From a checkpoint of a small mixture-of-experts model trained on Wikipedia: 128 experts in each of 7 layers.
Below are experts of layer 3 (counted from 0) of a mixture-of-experts language model. Rows are named router (the router's row for the expert) and show model dimensions 256-319. Each number is 128 + 24 x the weight over its row's rms, rounded and kept within 0 to 255.
After each expert's rows: "comes before" lists some tokens at least twice as common just after its tokens as in all text. This comes from a sample of Wikipedia text that the model never trained on. Tokens count by the router's weight.

# expert 70
router [143 145 143 145 134 123 123 124 117 125  92 171 126 110 133 121 126 118 123 151 104  63 173 129 134 137 127  97 129 133 131 167 149 114 122 156 135 125 120 123 137 119 102 176 136 134  78 102 113 153 113 205 126  72 160  88 158 139  91 117 151 189  88 117]
comes before: " |", "\n", " is", " and", " =", " was"

# expert 99
router [102 144 116 106 153 146 143 154 116 124 119 136 119 130 176  83 147 108 114 126 130 152 150 103 124 125 101  82 173 155 147 124 118 115 154 164 179 158 119 133  85 164 162 166 125 118 130 135 133 146 105 122 160  88 115 122 124 143 149 118 133 108 151 129]
comes before: " |", "th", ";", " May", ":", " August"

# expert 86
router [115 154 169  89 124 103 139 140 123  94 129 143 111 158  91 126 146 148 102 128  90  94 116 133 124 132 162 153 175 165 151 135 166  76 125 152 155 127 107 141 144 106 145 115 117 113 129 118 145 162 115 131 121 164 139 109 106  92 130 142 144 114 155 111]
comes before: " |", ";", ".", "N", "W", "E"

# expert 108
router [109 120 101 119 138 123 136 141 126 124  87 144 126 183  90 147 122 121 150 138 168 111  72 113 101 103 135 153 120 137 112 110 101 100 128 147 156  75 161 141 115  77 133 121 154 129 129 127 173 168 121 119 154 139 149 137 102  90 133 136 123 170 153 134]
comes before: " a", " been", " not", " an", " also", " used"

# expert 127
router [125 113 123  93 145 126 114 138 122 174 141 143 157 155 126 110  81 111 116 132 100 148 140 156  78 139 106 119 139 125 101 156 109 142 121 140 152 105 109 139 186 149 152 171 156 150 143 129  97 115 103 176 130 125 135 162 152 130 118 155  81 132 122 107]
comes before: "-", "==", "\n", "The", "===", "In"

# expert 101
router [108 139  88 138  93 167 138 130 121 143 149 151 127 147 171 154  93 143 103 106 139 139 129 115 163 144 169 117  61 105 168 178 116 166  98 117 108 141 132 117 102 149 108 130 130 113 147 154  83 120 179 114 121 146 125 155 139  98  80 113 113 118 126 159]
comes before: " of", " to", " in", " up", " on", ":"

# expert 88
router [159  85  89 101 152 117 131 135 124 151 158 149 123 136 104 137  77  92 126 110 107 126 143 131 132 112 130 162 177 136 142 154  94 148  90 170  95 119 145 105 135 151 115 159 129 156 171 127  94  85 162 187 123 123 147 118 120 104 105  99 127 143 132  77]
comes before: "|", "-", "\n", " advance", " have", " be"

# expert 115
router [117 172 125 157 166 178 132 129  95 123  85 163 122 152 126 138 138 109 163 103 189 168 127 110  90 139  93 151 128 154 100 144 118 121 114 137 154  99 158 130 138  91 129 139 114 122 111 103 141 160 137 141 142 152 137 151 165 101 111 129  94 122 134 169]
comes before: " a", " on", " not", " released", " also", " born"

# expert 97
router [166  99 122 121 115 135 148 156 180 157 138 139 132 141  69 105 104 147 140 127 157 129 143 132 129 152 103 157 133 142  99 154 106 104  95  85 105 111 139  97  94 143 110 142 138 143 102 174 111 120 122 151 135 136 167 128 121 127 132 118 117 101 114 134]
comes before: "-", "|", "\n", "min", "go", "ator"

# expert 78
router [130 154 131 133 104 131 121 155 122 104 115 139 149  93 110  99 126 151 124 122  95 155 170 117  85 113 120 143 112 158  97 105  95 128 170  80 141 126 153 155 169 102 131 126 191 127  98 152 110 153 145 122 113  92 121 134 164 170 102 157 119 139  99 101]
comes before: " ", "\n", " 1", " \"", " 2", " 3"

# expert 91
router [128 134 120 169 142 147 162 104 111 100 133 149 128  96 148 146 133 129 117 167  87 145 150 145 141 133 155 138 125 104 127 127 123 144 100 116  65 146  91 166 165 116 121 108 161 106 102 119  91 169 144 127 123 114 127  98 129 107 126 176 117 135  95 159]
comes before: "\n", " ", " 0", " —", " 1", " 2"

# expert 65
router [125 106 124 137 124 108 140 110  90 164 127 148 114 111 112 122 159 114 102 120 130 173 158 126 140 116 109  84 147 141  86 104 104 145 135 172 160 103 108 144 105 145 124 157 139 118  92  86 124 156 122 116 127 109 141 104 101 169  88  96 142 161 161 129]
comes before: " |", ")", ",", "–19", "),", " m"

# expert 121
router [146 126  80  95 107 119 135 162 128 114 145 131 122 118 119 105 124 120 100 127 125 149  86 148 159 113 115 106 149 161 143 104 106 145 101 140 129 164  93 108 136 126 161 114 142  91 123 122  80 137 119 132 128 126 138 114 120 157 109 117 110  88 135 124]
comes before: " the", " century", ":", " place", " a", " September"

# expert 77
router [128 129 176 129  84 109 124 147 114 139 184  99 132 126 135 112  99 145 116 117  79 135 155 112 157 100 110 180  72 133 147 118 154 147 175 145 111 154 138 133 128 101 132 147  99 138 121 133 116  93 117 136 135 149 112 114 125 176 136 121 119 106 188 147]
comes before: " of", ",", ".", " player", " team", " in"

# expert 113
router [153 124  70 157 158 127  88 143 126 165 135 103 126 117 152 148 108  84  95 120 108 134 105 123 138 149 155 129 167 116 163  97 127 125 131 158 119 129 134 145 158 132 163  87 104 182 106 159 146 116 131 133 116 135 109 192 141 118 100 133 146 111 154 111]
comes before: "-", " than", "|", " Britain", " be", " images"

# expert 100
router [148 162 154 148 124 136 108 127 104  94 149 122 114  85 140 116 134 134 118 100 172 157 120 112 138 169 149 113  74 118 127 154 177 143 123 140 123 144  96 143 108  77 143  88 128 153 134 113 146 136 132 107 113 184 103 118 144 112 115 168  86 124 162 152]
comes before: " a", " well", " the", " an", " part", " with"

# expert 106
router [132 113 151 133 142 171 127 142 189 119 126 148 130 121  81 160  73 150 128 114 150  98 126 133  97 126 159 133  82 144 109 133 147  86 120 111 120 100 139 164 135  70 111 127 154 200 155 165  87 105 149 121 180 140 136 102 135 131 102  88 118 167 123  74]
comes before: " the", " he", " it", " they", " she", " Total"

# expert 90
router [114 166 171 157 116 147 116 119 139 160 144 104 140 170 148 120 127 120 124 117 143  95 123 113 144 130 104 138  98 120 148 144 143 144 177 107  84 137 152 141 132 166 110 112  96 138 135  93  96 142 141 131 131 131 105 127 131 132 141 131 150 112 140 162]
comes before: " of", ",", ".", " in", " was", "s"